{
  "init_std_router": 0.0301,
  "head_dim": 32,
  "norm_place": "pre",
  "warmup_steps": 200
}
Below are experts of layer 2 (counted from 0) of a mixture-of-experts language model. Rows are named down (a neuron's output weights, with its number) and show model dimensions 0-255. Each number is 128 + 32 x the weight over its row's rms, rounded and kept within 0 to 255.
Before each expert's rows: "raises" lists some tokens whose logits its average output raises strongly, later layers aside; "comes before" lists some tokens at least twice as common just after its tokens as in all text. This comes from a sample of Wikipedia text that the model never trained on. Tokens count by the router's weight.

# expert 6
raises: " and", " in", " (", "\n", ";", " with"
comes before: " of", " in", " and", " for", ".", " to"
down0 [190 140 203  92 134  67 136 148  98 126 123 123 132 114 107 107 181 208 189  60  74  54 176 147 130 160 137 158 191  92 107 161 101 124 141 121  32  89 155 153 132 159 101 107 146 136  52 124 161 129  78  88 131 151 154 134 165 155 146 124 132 117 112 147  94 122 148 110 135 136 135 149 119 143 174 143 148 238 125 156 112 157 118 161 104 129 154 123 109 136  94 129  80 121 133 152 116 110 144 122 147  97 191 164 125  90 181 123  95 140 144  99  92 126 151 113 113 144 108 126  74 121 116 120 126  88 136 121 127 137  90  80  45 122 152 114 129 189 181 158 162  98 115 181 128 127 147 146 173 174  82 116 138 113 137 164 116 181 133 158 122 139  93 122 127 145 129 183 165 152 106 178  93 214 141 121 108 119  60 106 158 141 165  89 113  81 153  83  90  83 149 151 157 113 121 119 155 141 168 131 204 126 118 140 160  99 175  76  86 138 139 155 172 103 141 153 165 150 125 146 123 119 125 152  54 131 135 130  89 117 138  81 163 166  95  71 146 113 121  84 165 120 128 168 109 118 150 129 157 103  95 158 153 101 146 113]
down1 [165 102  82 211 156  80 134 117  89  80  96 178 130  92 117 119 145 144  76 128 159 138 124 165 136  72 135  99 156 136 118 139 209 138  86  73 123 167 124 118 104 178 124  95 101 133 158 100  77 167 113 138  92  74  78 137 137 125 103  95  89 147  66 137  87 104 120 132 115 172 179 153 136 111 147  69 136 128  63 117  93 125 134  99 155 151 172 142 122 117 130 154  96 157 142 151 107  92 135 168 153 138  99 140 101 121 103  48 156 148 111  97  72 144  92 144  88  84 174 145 151 186  83  89 156 154  78 150 134 138 167 131 128 156  92 135 154 173 118 136 153 170 152 137 180 118  91  93 152 133 111 129  12 116 109  92 148 119 139 198  89  98  87 133 160 146 164 120 111  69  81  84 131 122 120 132 109 121 137 117 128 139 127 156 139 114 118  75 144 104 103 156 151 140  89 128 180 161  89  84  95 124  94 107 137 166 111 153 129  62 122 131 134 163 112 126  69 173 142 116 146 127 107 100 122  87 125 115 104 121 113 100 183 178 167  96  73 183 185  88 140 122 102 139 168 107 103 133  64 134  94 120  90 189 162 162]
down2 [168 120 100 109 112 109 130 133  88  66 177 129 138 141 142 134 161 115 167 110 151 146 183 111 106 109 119 143 151  83 158 150 113 147 101 134 115 160 103 168  64 147 124 181 134 123  75  75 153 121 122 152 117 108 131 174 184 172 148 128 112 165 156  85 104  59 122 156 135  41 119  87 107  71 104 133 104 130 137 150 166 131 168  77 114 149 124  85 208  40 127 129 135  89  41 164 129 110  85 119  98 149 129 164 111 101  66 118 149 146 119 136 133 127 121 143 122 211 104 146 127  80 118 153 201 197 127 180 104 123 164 105 130 123 138 126  98 160 147 156 105 101 110 164 148 127  99 144 110 150 102 145 104 148 115 153 153  93 158 136 144 123 163 163 130 140 143 126 168 129  87 127 114 122 116 108  96 157  97 163 138  86  42 175 115  95 173 154 150 141 144 106 141  80 137 107 103 163 126 128 197 131 130 122 122 212  90  79  99 121 126 116 163 129  91 143 107  79 175 111 132  65 136 115 139 145 137 172  91 111 136 126 172 169 111 172  90 138 174  93 101 135 146 162 137 112 140 112 205 132 225 168 122 159  85  77]
down3 [113 112  81  53 129 139 133 103  77 171  95 151 103 137  98 121 114 156 142 201  94  69 133  36 106 100 107 156 145 179 118 123 105 171 170 154 118  87 169 165 183 108 133 142 133 104 100   0 159 123 112 137 122 156  84 169 110 125 144 145 120 108 128 127 123 136  90 110  58 118 135 201 108 108  98 165  96 118 100 111 116 140  64  93 133 120 173 144 168 167 131 128 157 134 139  87 118 105 148 104 146 114 124 158 177 131 154 145 188 104 127 113 187  59 132 139 119 160 111 174 113 100 160 135  55  95  69 117 125 135  83 127 109 156  90 107  72 138 102  99  67 121 106 114 102  95 172 121 160 105  55  83 159  99 167  60  32 130 190 107 139 119 136 106 142 117 158 118  91 115 148 136  92 100 104 139 142 104 137 160 129 132  93  52 106 157  82 143 130  96 109 111 136 107 138 139 176 153 155 132 118 151 151 121 115 192  80 155 118 120 133 117 152 116  70 123  68 166 116 106  93 128 152 135 145  81  79 130  86 161 153 184 133 123 137 167 134 138 107 123 139 144 126 122 129 179  93 133 152 140 161 138 148 154 129 150]
down4 [113 150 143 103  92  49 138 120 156 159 135 138 153 110  81 127 119  61 112 129 107 133 101 147 120 135 157 162 116  78 114 105 149 163 101 174  86 124 118  83 145  98 111 132 197  65 104  88 127  66 151 105 167 147 117  76 178 157  94 135 131 190  71 136 132 108 151 120 128 105 131 163 113  95 160 128 113 116  93 172 143 134  39  86  85 125  85 142 132 121 143 128 183 134 156 134  79 107 114 197 154 148 156 121  72  90 116  92 110 124 171  56 127  95 126 151 150 134 115 150 124 123 153 108 120 109 179 158 103 163 153  81 172  84 172 126  82 182 143 116  92 168 108 116 106 143  76 153 102 179 128 142 131 120 147 178 151 126 127 127 149 117 125 149 157 101  89 200 170 111 167 150 144  68 184  67  76 148 180  97 112  76 130 122 111 113  84 136 110 108 147 132 135  87  87 114 139 144 112 125 160 130 104  97  88 150 109 135 187 108  88  85 177 136 125 136  85 150 161  81  80  62 137 105 135 137 219 120 133 150  82 120  92 177 139 105 163  85 151 137 126  99 185 172 123 167  77  96 118 116 176  87 146 100 123 145]
down5 [136 168 126 153 124  94 119 152 132 142 108 116 145 167 132 119 123  60 220 110 154 109 120 168 155  86 186 148 135 152  79  58 129 164 101 112 111 113  81 149 196 107 101 142  95 159 204  74  89 139 105 175 188 170 154 112 190 100 147 141  88 181  92 115 131 125 190 101 127 159 104 122  95 100 181 146 153 155 154 105 158 131 107  31 111 125 143 153 102 106 105 160  88 125  97 110 148 129 170 160 129 116 114 162 113 145 100 119 122 155 107 132 105 103 137  96 133 154  89 105 116 135  94 230 101 123 163 127 133 118 124  79 118 163 125  56 196 172  78 199 161 139  97 136  93 114 118 151 132  93 119 136 116 146 132 126 112 108 159 123  98 141 155  92  95 100 151 150 121 116 107  90 136 150 133 122 144 162 129 147 150 131 156 131  98  71  85 148 110 131 131  81  78 121 147 117 178 101 115  96 144  65 150 104 177 123 128 103  63 170 121 120 144 101 140 111 188 148 126 108 204 159 163 183 127 228 109 130 110 167 111 116 122 125  69  87  98  89 103 143 147 152 142  95 129 179 155 116 145 115 169 144 156  77 147 120]
down6 [122 173 124  98 142 109 107 153 109 125 152  89 111 157 150 117 134  89 114 139 135 165 121  76 107 200  60 152 100 139 150 139 136 157 117 101 145 148 177 112 168 104 128 134 166 123 122  53 163  73 104 162 155 117 146 145  89 124 150  82  96  90 189 191 126 126  76 149 155 117  64  99 164 159 163 174  83 206 139 152  34 109  77 106 114 211 136 143 121 163 114 108 172  73 132 145 171 165  65  79 128 124 129 120  88 119 118 142  76 126 137 131 126 118 138 121  96 181 139 151 120 147 143 193 105  77 134 160 104 125 108  65 181 161 139 192 166  83 107  78 108  79 141 112 126 116 116 131 123  76  95 127 149 200 160 161 151  83 134 121 140 114 172 137 182 148 132 169  88 102 143  76  79 221 146 102 153 104 153  80 145 117  71 156 108 126 117 121 170  93 155 131 143 135 107 146 128 161 158 170 114 180 207 159 122 114  98 117 116  89 145 126 113 147 128 161  95 129 133 144 168 137 134 112  80 128  89 111  94 123 154 126 143 100 179 158 152 101 103 151 152 123 156 158 132 122  98 100 150 138 170 110 173 119 122 105]
down7 [125 100  43 139  88  94  87 152 137 208  89 118 123 140  80  81 165 130 109 185 112 144 105 159 115 137  90 103 133 111  97 136 139 182 118 151 161 151  89  77 118  89 146  95 194 185 173 131 139 110 134 154  89  97 116 149  75 150 126  80 100 151 105 139 154 174 110 114  45  97 138 157  85  83  87 163 110 103 137 144 126 145 137 190 115 112 145 121 105  65 161 136 181 134 167 106  73 106 118 117 106 201 116 145 127 187 131 123 113 106 105  67 164 126 132 144  96 108 141 122  83 146 160  74  87  92 133  79  94 168 141 111 119 148 153 129 172 152  52 120 140 176 173 111 177 143 156 140 111 228 116 108 119 120 106  76 170 159 145 138 133 114 125  40 114 138 148 162  88 176 179 157 125 158 139 118 194 157 114 148  95 122 155 132 112 139 145 130 117 148 130 162 176 173 145 111 154 149  80 126 122 138 160 103 141  99  93 114 107 134 175 125 110 186 109 125  98 107 204  68 148  85 169 118 134 149 171 170 129 121 166 108 136 100 110  83 117 130 131  86 136 165 128 168 118 113 167 133 116 126 134 159 187 149  97 132]
down8 [ 95 166  94 103 197 157 162 105 129 105  83 124  74 134 123 126 198 159 142 130 176 153  43 133 167 137 168 130 176 105  94 142  94  91 113 111 115 117 140 114 100 140 108 121 154  93 155 147 138 107 115 113 124  87 179 161 122 101 132 100  98  88 177  73 102 139 131 169 151 136  94 125 125 134 100 132  32  87 164 118 133  96 121 149 122 133 128 128 167 138  92 124 107  82 145 133 122  86 135 167 119 100 136 163 179 134 196 124 169 147  98 133 170  95 104 129 100 127 124 168  94 129  81 144 176 145  71 169 104 119 159 104 136 106 147 119 111 104 103 139 186 125  85 135 104 163 149  99 127 136 143 126 140 165 159 140 136 199 118 105 134 136  61 121 124 117 155 108 135 125 123 108 142 121  72  36 113 116  82 174 172  93 141 144 187 128 158 115 165  90 118 150 181 146 172 122 149  70 115  88 199 115 183 117 148 122 138 129  59 153 167 140 152 127 105  93  92 183  83 137  99 134 121  42  95  64 128  41 104 168 138 147 117 174 110 117 141 157 126 143  78 101 136 131  55 163 166 159 129  68 128 149  75 121 169 132]
down9 [138 152 135 104  87 162 150 116 116 141 132 143 210  80 112 109 115 143 116 145 124 120 117 106  80 134  85 142 128 149 129 152 110 139 125 142 149 112 103  81  97 134 150 145 169 150 114 131 112 112 164 105 134  14 143 154 152 108  99 130  54 152  99  98 144 101 181 146 110 126  95 121 172 106 183 132 129 115 119  97 142 136 133  99 116 211 148 116 143 120 104  69 175  96 154 110 116  92  92 101 102 129 126  70 122 134 176 145  78  29  86 127 132  96 101 133 124 167 213 130 179  69 147  68 111 136  43 158 117 165 128 157 103 152  82  97 108  79 135 148 114  90 143 110 197 148  71  92 139 145 112  42 120 150 120 143  79 140 227 109 150  49 114  87 151 117 141 124 120 122 156  96 121 122 114 104  85  94 153 123 143 153 137  75  69 149 109 147 122 154 146 142 153  87 162 129 149 113 109 148 133 120  80 125 117 144 164 142 117 156 130  93  90 168 126 170  98 155 130 127  82  99 170 107  85 140  99 177 154 109 123  93  95 124 125 101 173  64 152 173 128 109 117 145 129  98 110  87 150 166  60 156 125 144 102  92]
down10 [175  84  71 111 172 211 152 111 141  91 105 152 101 134 109 134 128  93 130 146  79 103  91 169 158 147  74 114 175 193  76 147 139 137 132 153 154 148 151 178 107 107  66 114  96 115 153 150 149  71  85 141 133 136 106 169 115  67 144 122 160 160 112 100 106 175 189 140 107 164  85  95 130 162 114 110 111 159 122 146 182  89 119 121 124  95 120 121 149 148 136 127  68 130  62 118 158 115  67 151 132  81 152 146 127  38 122 107 103  82 156 112 120 168 101 119 142 110 143 152  93 113 166 106 127  61 123  88 163 118 162 141 142 140 117  49 113 158 128 151 106  84 114 192 116 122  96 159 113 194 107  78 120 122 117 146 197 138 107  86  84 208 124  98 144 119 127 123 120 108 149 119 151 119 129  87 110  72 116 135  84 134  98 156 107  72 165 142 119 169 124 109 128 151  89 151 104 157 138 114 124 126  72 159 122 136 184 159 123 145 133 122 100  77 160 123 199 115 112  98 164 104 101 147 142 119 126 231 132  76 133 113 102 168  86 183 190 129 205 131  76 138 129 127 119 170 135 127 118 112 129 128  99 155 117  82]
down11 [152 180 112 146 141 124 103 160 109 147 182 116 162  93 157 140 189 156  95 162 119 182  97 147 154 137 181 100 121  69 150 124 148 128 142 163 110 132 162 141  49 145  93  99 203  93 134 138 120 170 157 122 104  99  76  97 141 142 131 137 116 179 160 110 136 180 139 131 106 167 163  82 185 137  97 141  87 178 137 126 114 148 167 141 186 156 107 103 137 126 161  83 147 101 136  82 158 173 131 139 131 181 127  76 149  79 120 108 205 117 163 140  87 118 165 130 139  95 168 146 129 128 129 103 104 164 166 142  98  90 179 183 127 130 199 139 144  93 119  88 108 166  50  83  96 176  86 110 165 133 149 174 166 115 134 153 120 183  87 122 107 162  71 159  87  88 159  78 128 111 120 202 140 116 149 169 171 117 177 105 137 152 176 159 171 114 164 123  65 121 122 123 110  94 108 101  54 145 138 150 166 110 150 135  96  84 135 123 159 167  98 160 130 104 113 137 179 159  91 129 141  97 154 120 133 167  45 113 144 120 104 155  96 106 124 137 125 137 118  87  62 100 143 168  87 140 154 131 105 144 215 142 136 137 118 136]
down12 [181 181 154 172 172 101 149 137 129 163 155 136 135  93 133 136 123 108 125 111  85 158 131 141 132 184 138 120 132  69 162 139 118 149  65 115 166 119 148  77  95  99 178 172 134 133 143 105 171 161 144 118 112  68 144 166  68 130 101 105 107 125 126 137 139 159  92 142 155  65 137  85 135 126 133  64  75 129  89 125  47 175 107  43 215 158 162  99  86 101 127 154  67  97 179 121 157 167 140 139 130 149 131  40 108 195 144 143 154 162 130 144  93 110 166 185  97 159 144 114 119 131  90 146  98  80 129 110 127 109 112 124 143 141 166  86 157 138 159 162 132 178  93 133 146 158  56 147 139 128 101  96 204  85 149 118  89 142 132 162 110  81 152 152 122 153 145 234 121 141 102 135  97 169 155 164 116 104 149 170 118 127  97 149  94 161 112 168 144 154 137 104 154 145 121 131  86 151 112  90 114 112 141 138 105  92 113 122 145 103 140 154 110 105 169 148 139 144 146 101 132  81 150 163 125 163 162 129 185 176  96 187 154 117 118 170 150 157 118 104 122 120 161  90 155 158 172 136 140 133 147 137 200 193 178 168]
down13 [118 148 116 108 168  87 137 167 117 168 198 158 159 134 171 120 172  89 143 112 158 184 124 168 164 114 144 136  86 151 146 144 209  63 107  83 190  77 157  72  70  83 122 141 142 113  66 139 101 133 144 132 105 128 142 100 119 151  86 123 113  90  69 127 214 150 147 151 136 130 168 127 189 124 106  67 138 111 144 165 109 145 131  91  50 173 152 135 112 110 116  91  59 130 109 124 118 121 103 139 141 180 129 136 121 150 173  93 110 137  95 126 141  86 131 127  82 144 170 127  94 196 143 123 175 139 130 111 202 158 106 102  98 153 107 104 114 114 111 186  54 166 124 159 171 135 115 119 182 102 145 115 134  97 152  52 159 118 111 145 105  80 141  96 146 136 105 110  80 164 134 117 167 141 140 235 189 143 102 129 112 134 148  77 104 178 104 138 118 105 134 106 115 123 136 147 144 160 148 128 146 118 181  73 112 153 117 135 155 160 110 114  77  98 168 133  99 111 143 175 138 151 162  91 119 109  88 153 172  97 143 126 117 117 130  81  95 112 116  83 191 159 175 176 137  78 144 119 164 134 127 128  88  84 147 106]
down14 [123 131  93  99 137 100  91 115  96  81 109 156  91 122 171 143 137 134 136 180  96 176  99 166 135 129  98 119 127 121 106 142 113 106 165 102 102  64 103 128 144  90 157 181 128 119 133 126 111 161  97  77  93 106 105 130 152 116 116 142 103  98 131  90 108 139 147 102 123 126 135  98 124 200  90 106  99 191 129 172 116 144  91 191 150 213  80 110 119 126  68  82 155 147 135 161 135 118 137 157 119 156 129 176 122 148 137  89 182  87 107 154 127 142 115  65  85 152 164 145 129 108 196 108 138 175 176 164  92 123 119 100  92 126 139 113 142 156 161 142 170 162 133 166 197 148 200 115  89 146  98 112 143  94 164 198 128 117  51 120 195 142 127 116  90  81 195 108 165 116 115 144 134 109 102  95 116 109 111 113 147 141 154  72  98 116  89 115 191 134 116  73 122 110 211 159  98 142 106 173  74  80  90 124 175 115 142 139 129 129  95 145 185  24 132 150 137  84 176 146  90 125 121  97  84 133 105 131 120 168 121 151 165 159 155 141 150 143 133 121  90 106 118  72 161 123  88 102 112 112 140 198  87 100 144 171]
down15 [187 170  62  72  59 141 114  86 101 156 133 109 151 106  86 180  81 130 159  95 132 125  87 108 145 145 201 187  73 164 131  90 128 113 183  96 131 133 161 143 145 117 103 135 144 166 103 157  81 182 112  73 156 114 122 141 129 128 128 128 138 149  79 153 121 134 118  84 152  86 130 109 148 154 105 144 126 162 119 136  88 101 118 129  91  58 112  91 121 146 210  48 119 127 153 136 161 135 142 173 136 117 143 162 122 122  52 134 111 213 139 141 142 128 157 188 120 132 149  96 133 119 156 131  99 110 164  69 116  72 163  83 173 151 144 145 110 171 127 124 118  84 152 134 137 143 137 124 102 175  77  91 134  97 136 157 149  93 155 160 114 132  89 101 104  84 148 171 111  70  77 139 128 141 161 179 173 147 142 209 178 100 133  85  94 119 107 123  79 108 132 156  91 140 157 165 152 143 155 166 121 176 127 133 145 118  78 111  85 150 181 176 127 139  69 156 102 121 185 163 123 167 134 131  76 154  89 120  90 110 141 146 126 119 153 148 168  56 147 160 131 103 130 145  86 156 111 109 142 124 165 139 184 158 172 184]
down16 [142  68 116 184 118 163  90 138 141 143 197 139  56  92 147 184  82 144 110 142 132 148 179  60 129  86 171 142 126  99 152 140 117 170  95  90  80 129 142 121 132  68 221 124 120 152 142 172 100 125 102 103 125  84 121  86 131 105 159 178 124  76 119 158 108 133  63 101 149  58 127 168 113 151 116 138 161 125 167 127  78 122 180 111 164 117 112 155 101 100 140 134 162 189 150  86 152 140 158 133 101 174 105  52 110 144  86 110 127  89 131 115 114 126 100 143 113 152  82 121  93 148  83  78 176 107 165 103 118  90 115 120 199 137 146  89 188 159 137 149 122 142 155 138 103 175  67 155 170 135 148 125 102 134  88 144 128 120 150  85 120  77 107 102 178 119 144 152 118 124  86  57 162 198 141 126 162 147 129 122 185 133 108 117 140 185 116 135 120 141  44 188 165 150 148 137  98 106 117 169 129  85 105 177 103 148 106 110  84 155 156 108 102 149 171 123 128 171 157  90  65 133 170 149 131  94 129 136 171 161 127 155  95 110 172 111 142 137 113 154 166 107 131 118 129 181 169  88 144 156 102 105 173 159 118  99]
down17 [140 131 152 111 235  91 160 156 111 130 121 140 156 154  82  52 121 138 142 133 106 154 139 108 134 113 143 155 146 188  89  59 144 139 130 146  84 181 170 155 119 127 148 179 137 112 178 163 102  90 101 180 156 117 134 105  77 108 165  58 137  93 122  82 103 131 115 117 114 152  82 112 165 109  60 147 124  70 144 139  65 149 102 147 114  97 105 133 114 119 121 176 107 147 182  44 111 100 165 109 167 156 130 214 140 124 169  78 175 161 138 188 119  55 166  93  91 160 143 152  82  98 174  63 198 111 101 152 164 113  95 121 107 145 108 127 134 132 171 128 127 102 180 138 127 100 138 138  63  77 139 153 103  91 129  93  97 134 146 146  60 107 102  86 165 113 166 197 157 187 130 131 136 123 130 125 169 107 131 183 141 145  73 109 167 133  88 115 171 132 144 129 123 147 121 140 158 136 168 109 142 164 107 181 100 190 127 122  96 154 147 177 117 154 144 124 137 167 100 139 145 125 153  94 134 110 186 105 151 107 143  62 140 165 116 145 158 155 139 127 133 156 103 170 143 127 151 141 121 142  80 111 134 118 165 107]
down18 [156  85 118  87 136  98 100 107 136 115  96 201 194 146  98 111  95 138 147 158  91  50 168  72 185  77 139  91 174 164 151 143 150 120  93 103 120 144 197 141 115 169 151 159 148 142 149 186 129  85 118 131 106 117 159 170 159 155 113 134  81 111  75 137 109 180 115 116 102 150 158 152 125  91  98 118 109 121 150 138 133 108  87 136 111 151 126 165 103 136  87 151 126 187 153 143 116  90 185 125 133 123 174  46 135 116 146 139  99 124 131 102 173 144 140 118 115 183 109 203  88  79 117 120 140 130 128  99 116 161  63 144 107 214 176  97  36 121 119 135  62  48 151 159 132 109 121 148 147 117 114 108 141 183 105 143 113 129 165  84 117 115 152 240  94 106 125 114  98 116 117 171 105 135 155 107 105 103 144 140 121 123  82 119 127 111  96  84 173 108 168 144 149 104  96 122 138 167 124 142 163 136 145 127 149 149  85 129 144  97 128 116 121 104  70  79 108 141 126 149 129 110 154  84 152 114 144 136 131 137  58 159  54 136 179  97 183 110 124  97 113 117 140  95 129 142 124 224 113 120 150 136  74 115  92 123]
down19 [156  65 108 135  96 132  87  87 109 138 165 111 153  97 153 145 120 176 145 126 136 154 128 143 182 177 134 129  84  88 118 138 125 147 160 121 123 119 105 133 176 179 134 140 102 134  73  73 140 117 121  87 155 132 138 174 126  95 116 121 121 161 137  87  81 112 142  88 156 174 117  37 104 193 255 112 127 170  72 109  92 146 185 135 120 104 140 143 146 121 127  78 102 155 179 109  80  96 158 182  92 156 122 136 190 106 105 123 212 122 118 114 102 143 153  60 107  86  84 118 146 102 118 139 102 133 209 129 157  76 155 156 165 140 167 148 132 124 154 115 145 136 154 106  77  74 143 101 120 140  81 128 100 134 147 118 197 130  84 121 162 147  97 128 180 140  89 118 135 139 132 117  86  82 165  72 110 112  57  82 148  89 150 184 135 113 106 113 106 164  91 120  57 174 113 127 125 175 146 150 181 186 109 136 137 118 141  94 122 178 119 108  99 152 121 119 122 147 111 142 111 116 135 153 117 178 156  63 166 118 107 107 142 118  89 164 115 138 160 102 162 110 112  99 153 131 142 120  78 147  94  87 133 121 116 201]
down20 [163 109  73 106 145 124 154 142 159 124 143 139 158 157 181 158 138  88 145  67 149  99 119 170 157  99  38 117 100 155 146  84 131  87 129 106 113 105 112 138 134 166 133 166 175 139 123 117 105 143 175  97  89 117 151 118 141 139 142 165 143 157 163 189 151 149 132 125 103 139 131 153 167 140 105  79 156 104  90 116 112  93 144 151 118  83  97 136 120 145  99 178 115 102 159 147  99 135 100 110 173 127 126 173 158 141 143 136 106 114 156 115 120 182 156 121 163  98 154 146 129 131 152  96 141 123 173 154 150 149 156 152  90  85  94 115 130 163 137 136 128 173 112  95 143 107 163 134 128 158 183 134 147 172 126 142 156 113 139 157 123 139 122 144 123 130 116  93 104 138 114  99 127 126 144 125 154 129 144 124 150 123 255 139 157  88 133 136 113 162 135 174 158  91  97 126 136 116  69 119 140 149  71 124 148 109 165 101 157 125 166 107 150 141 152 138  84 134 112 107 127 145 100 101 157 132  93 146 115 104  97 130 102 180 100 133  94 111 104 144 120 129 157 160 142  82 201 108 207 114 134 134 141 116 120 124]
down21 [135  98 110  81 145  89 136  94 110 160 123 165 136 137 117  87 132 123 142 137 160 115 170 174 142  63 131 131 135 143 141 150 143 180 195  72  97 186 171  68 138 159 171 104 182 121 100 113  64 137 103  68  89 118 125 120 173 213 115 130 144 140  93 113 158 146 118 119 150 164 164 146 121  90 110 177 152 112 143 151  88 126  77 132 135 142 124 146 140 191 139  99 123  97 169 123 105 170 138 127 151 111 126 114 114 104 153  73  89 161 151 106  46 168 116 150  97 111 179 132  95 164  89 144 187 133  85 129 135 119 110 137 136 188 148 131  44 140  63 182 165 131 120 147  72 119  83 139 117 130 137 136 138 172 165 116 101 125 127 126 108 115  82 132 132  81 155 134 116 104 164 128 116  93 137 101 136 131 185 124 139 135 125 155 186  98 187  85 185 106 112 138 155  76  70 152 169 146 158 130 132 119  46 180 230 151 106 144  77  89 134  99  96 111  80 119  97 117 116 148 109 187 120 112  83  60 141 116 125 100 155 108 159 158 134 118 182 130 165  76 116 149 147 183 101 133 120 102 100 151 137 137  68 128  92 139]
down22 [116 155 157 102  70 144 155  83 159  56  83 109 175 150  92 139 168 142  70 133  89 127 148 112 104 127 185 129 132 124  61 158 137 117 117 134 115 170 176  98 118 143 171 122 126 113  49 135  95  88  63 121 125 138 107  90 100 144 142 150 108 126 110  90 104 116 107 107 157 101  92  96 164  90 155 137 130 162 142 112  74 104 164 141 124  86 142 119 166 166 140 109 111 142  97 120 115  93 120 153 131 117 196 100 151 162  61 113  97 111  83 147 134 101 116 130 160 124  83 172 123 152 130 133  90 103 110 134  85 149 195 115 115 150 132 167 181  90 139 182 121 133 120  92  94 171 170 102 146 145 164 173 116 182  85 189 156  63  82 157 139 162 111 138 101 111  74 112 177 166 112 130 155 136 173  85 150 140  83  91 166 163 198 139 206 111 173 150  86 132 137 118  76  61 161  85  71 138 152 144 148 144 164 123 134  93 172 131 137  97 166 114 116 107  64  98 158 121 109  86 144 146 115  76 139 127 118 141  82 130 106 104 187 166 102 153 102  90 143 100 162  99 167 165 106 105 144  71 178  99 131 171  99 104  76 111]
down23 [ 91 148 156 110  75 130 136 173 127 170 141 114 121 224  99  89 212 163 134 110 139 159 177 151 172 133 172 114  61 108  81 160 178 120  68 116  99 105 104 136 139 101 129 129 124  97 125  93 140 131 127 201 117 172 123 154  98 146 120 132 155 179 115 144 171 116  80  76  94 146  98 133 109 125 125 125 147  56 134 133 199  91 111 107 175 148 139 155 115 140 194 142 131 122 143 147 188 125 140 127  91 199  97 167 155 120 163 127 163 145 130 131 144 105  84 103 120 186 122 148  81 117 137 113 141 100 105 118 123 100 153 119 151 108 145 142 145 141 110 104  89 127  57  79 118  65 175 128 145 145 136 116 154 106 146 134  29 124  81 126 121 124 129  86 148 138 142 126  81 117 176 192 161 122 130  99 100 131  81 215  99 132 120  73 121 110 163 116 146 136 132  98 156 155  74 135 107 169 120 121 114 111 109  94 128 214 141 127 111 127 113 115 181 106 119  68  78 116  78 161 121 141  56  89 188 119 144  89 138 100 154 131 158  92 147 129 112 150 146 165 130 115 118 138 139 124 113 179 160 189 119  81  48 125 113 168]
down24 [173 129  93 128 121 172 155  95 122  98 135 125  77  90  79 172 138 151 117 104 191  89  83 138 144 120 166  75 136  98 128 123 135 117 129  86 197 116 142  95 141 118 137 132 106 108 129 149  91 172 113 108 107 111 137 129 138 121 117 115 118 189  77 183 139 197 144 100 169 133 115  79 176 190 127 125 129 187 117 155 147 187 104 188 181  79 105 164 142 133 116 124 145  57 131  80 136 189 118 115  33 129 100  36 151 131  30 189 104 117 140  99 146 128 126 128 119 117 105 149 121  88 138 181  67 160 150  60 107 113 124 127 163 118 125 150  90 104 123  98 141 121 171 115 100 116 104 140 129 146 117  83 110 178 123 123 123 130  69 204 174 177 182 108  66 130 105 114 197 113 114 136 162 177 115 120 126 168 135 140 108  93  88 114 131  90 154 121  94 199 133 134 106 114 146 112 141 149 105 133  92 162  77 107 156 150 136 124 108 126 130 142 119  96 119 165  98  99 104  66 116  92  90 132 129 174 187 120 113 126 140 116 159  99  76 132  95 125 130  80 116 139 118 128 127 141 174  77  45 101 123 124 148 109 114 102]
down25 [189 106  97  82 128 113 131 134 136 143  85 111 132 157 139 130 123 105 148 156 103 135 110 137 108  83  69 113 127 177 132 132 174 130  74 136 129  65 148 163 116  81 154 117  70 128 145 101 105 121 106 160 111 125 101 115  91 174 196  90 108 146 138 142 124  81 210 159  79 126 122 134 217 172 101 151 123 137 102 162 111 106 141 152 106 162 111 149 115 132 120 100 167 154 144 104  70 133 179 140 115  97 151 158  85 162 169 148 154 165 156 133 130 116 172 153 119  91 146 107 125 121 117 105 185 104  73 106 144 177 108 153 118 114 131 164  94 129 170 177 136 192 138 184 203  83 132 113  84 123  82  67 170 102 132 165 199  84  97 102 143 172 157 193 150 163 102 118  81 147 110 179 121 133 180  52 125 121  98  84 119 101 113 140 106 171  92 154 143 100 109 119 109 162 126 180 115  52 138  95  74 111 111 156  96 177 159 132 203 139 126 150 167 109 129 100  98 135 136 148 111  79  98 121 137  84 152 117  99 136 143 139 148 118 183 101 161 183 127 160 138  97 132 169 130 166 148 217 121 101 104 141 159 124 130  73]
down26 [130 165 144 121 128 149 189 124  98 153 106 103 156 177 105  79 137 143  91 167 128 174 120 131 119 130 127 135  99 155 171 104 147 138 131 106 140 166 163 127 116  53  66 113 125  93 146 128 160  95 130 143  71 175 155 110  81 116 137 131 144 113 164 133  80  88  80 143  90 150 154 136 180  92 151  57 123  95 175 114  75 132  77 140 125 150 116 122 145 172 116  96 120 107 106  77 113 124 155 148 131 149  98 126 118 100 111 189 141 153 196 188 105  99 138 137 137 169 148 143 108 137  75  87 105 165  66  77 135  96 111 142 149  97 154  76 167 165 109  87  97 145 139 106 102 133 146 100  94 132 179 138 150 123 124  50 108 140 174 126  51 104 111 117 115 108 110 187 131  88 152 111  40 118 136 117 124 113 157 173 161 132 106  70 141 108 194  65  88 137 155 159 140 150 112  96 113  96 171 141  65 124 176 208 208  75 145  79 167 122 165 112 101 103 129 107 101 104 118 166 167 126 143 126 114  47 147 121  94  84 119 127 152 119 115 154 104 111  82 164 131 147 116 107 115  95 141  95 191 112  71 149 151 124  96 173]